From a checkpoint of a small mixture-of-experts model trained on Wikipedia: a shared expert of 256 neurons.
Below are experts of layer 9 (counted from 0) of a mixture-of-experts language model. Rows are named router (the router's row for the expert) and show model dimensions 0-191. Each number is 500 + 40 x the weight over its row's rms, rounded and kept within 0 to 999. Numbers have three digits each.
After each expert's rows: "comes before" lists some tokens at least twice as common just after its tokens as in all text. This comes from a sample of Wikipedia text that the model never trained on. Tokens count by the router's weight.

# expert 2
router:445513496499503501474458446491511496456450552496500528475467480504484501473500482479496445521510453507528459471525460494450502423512600384513549540469530511535512505471452448487503509465452509473481481510422489454462537444548453457493519475524549449584471426552509489419423543495538479470550466530434525506483539428592491524466484510435509475471462476552549540531466469462494461470525548553470445513578487555519509449543456540497501510525424481456597471509494561511575501547523545510499575485500494520498468480415509522524501564549470533498509524524358505488529521464534513562
comes before: "s", "w", "ur", "b", "ter", "us"

# expert 29
router:495525511495467481475533449459528521489498489580495496456528478581522486560495481522572520529536523489540500503452509591483516523511496432469494535450541402512463545473439438508501445509422563598537572497504434417483454450558507528455504524457533461559427532506475493515523486527534475486512450505526532542510577431610503531499477491498476468485574489505556503505513507395508502525513492559446475464485546445562508501535540569438481522504412448473530481509568574568478413500445552507457550542539543501513472461485488521494543466477453494509502518473500496450501507454478527477
comes before: " ", " season", " the", " years", " first", " game"

# expert 31
router:430577571535516531496513444503539445519571545493486553546580459527504463585513446453449455531521498575532514545495460584497534505515502516555466478489492468490489542536524442521494559503472531507541520453444463400478467500431504484527532555471503472510535532472479565420471547525513535422569464474517507500496513513595566561465539454530445500462481456475453533465498532512514484517489545554481456495420516482515519420508549477514511525506472491488518420553480434494475486477469499479543556448513514557492498490599445487458511504434497540550581487578459440461512502505517494451
comes before: "er", " of", "ers", "ing", "ed", " century"

# expert 20
router:529532500546482518465448495483529456505486492519558528459529465532527412486454468491480501485528509500557472480465494459532544517487563385420489595497499411488490484499464468512514495493491535471470590436510488418464507471484468428517518543525562546580490441508471519506465542468520479493611422479501472497496532514511527487451482515489497556526440489465462514434482593431441465498509477535459464463551512535483545481489485492509502494487509573432492475522583434476503534468547472490554563541518542526543524483499523553495529541501427504553598512466489493547552469576526491397
comes before: "-", "\n", "=", "|", "The", "S"

# expert 23
router:497516476501509455448477471481437474460492544482513479434515509560483523515493441508501448491533472572527525537498537549514517523430505529529486514423495476511430529518459462527473515479447474524498475519508421474521511551562513386509485532551487545531427501556457528483479533444555454562579436572441406517481515515572484518437530493452471525521498521439500527442467605483506564457561534442494497530429562468502522501537517482535495492568516500483586557498591476494488440495486483479504526534528518583492475406526508437485456542444498531559557464529486539483472481487543535491
comes before: "ct", "ction", "e", "st", "n", "ment"

# expert 19
router:509535493468470547464486494527505540475471588582517462478552423473488488599458548496557400523547495468507505492411444529536558514523437479516489497462480490530459486515471476432487503459511490568517462462509413435430519399566522500489554512521531483527501510518546539567401544512511524482549486509488476575484531402570572519481501501479510508502512525484480478435503481448564461557467474545453535496423496475568543448477559455561494524522425488483526444450534487503535505512529501519539524524541527494499500494505491457510440524433481520545444465499490500543512512414456549475
comes before: " was", " ", " a", " the", " to", " his"

# expert 10
router:498516488531505497482470476505521456490532579466503512451494453530464470579510494488475476455540462511509518467444467491520537551525537488532428520501508516482501563514449449406491514522480460579452451491501463436514456482510545497507495486587497502562498506426532475527471494531509536448500387525497510605489558493509515564524546521538536500530517544447536469523512555412533481519547500516529440441490493442510497517448495435530469466451435437525487411436628510582494492542523529493543558537535480446458470518519513509507500544409477481544516468456463521530579435486491546431
comes before: " |", ")", "–20", " (", "–19", "\n"

# expert 9
router:473598464525455515489495498494537513476543544487462476473536530542626513497550465461546470547548453556471564480445532530495496540516535535483511540442545537521576499501485437438496404506488444541461542483452444461515391457496474501451487459531531487516422489575487569535499520516500485513502413501447487523513497541500480476491532512436533524485510511455421509464463525468516523516537614550511434491456535414524450500529484502505563505470537490451480466480516437499481489548517488471488484453491536541560548459486523561390480572481516483555534474485443540525489475440512486472
comes before: "\n", " |", " (", ":", " and", "."

# expert 1
router:457527493485442508447523510461550507391539562552471462413496433488504506496517483504509451581553495502508508452467420577454513526452492498513555532472520401482568502511520530526522456440492445471405451461483497460482465496528458501538555601474498478515421531494499532484473549483526413453508441490583472550488485474604489486497472521508506452536468467515521470427490495469450466518497495499502483434481520439475495511483492457515553535523424474460627491496526519480437513532500475510524490538520503491502477586551504553474533560540426505455512485493477491571559492508472475527
comes before: " |", "e", "com", "te", "ad", "ro"

# expert 11
router:460522511531454530471563498488486460421516509465543544513492512482498489502490467484492453475471480494507459550486476539470530504440596468567511546493474526513482543506433493472434475492422533479436445444472532437463515461518522529525533589509586481527455499480519504525505492548542474401584448529462486527515431432551433556479462540461469593562539500491509440517501533516503507496427505561484513504460528495550546492531507470531505553541435503501442520495454543580477509456511533562465521432524576562504475452550489508458477586527541532516485525446432517532574509453576530519
comes before: " be", " the", "ur", "p", "l", "st"

# expert 22
router:463564441554503483536503393478524464444554519475528525464548455442499514542520480467540466512528471494506489502518524543421507516531514472541546503519532509518481520558535486483490522477525544520455556490492453495483530428574570515446540523483521519531472520476528466557482545578497488469540450470493537473494524421510474505441482533460525530536520519456490513552434542379525432469497500554523442493505518468532532490458565475506504596522463468435562535500494471486489599481501483487458509495463573526494497527511533512537445516506533534437517544470430554620517481423588578561
comes before: " the", " a", " an", " well", " his", " 19"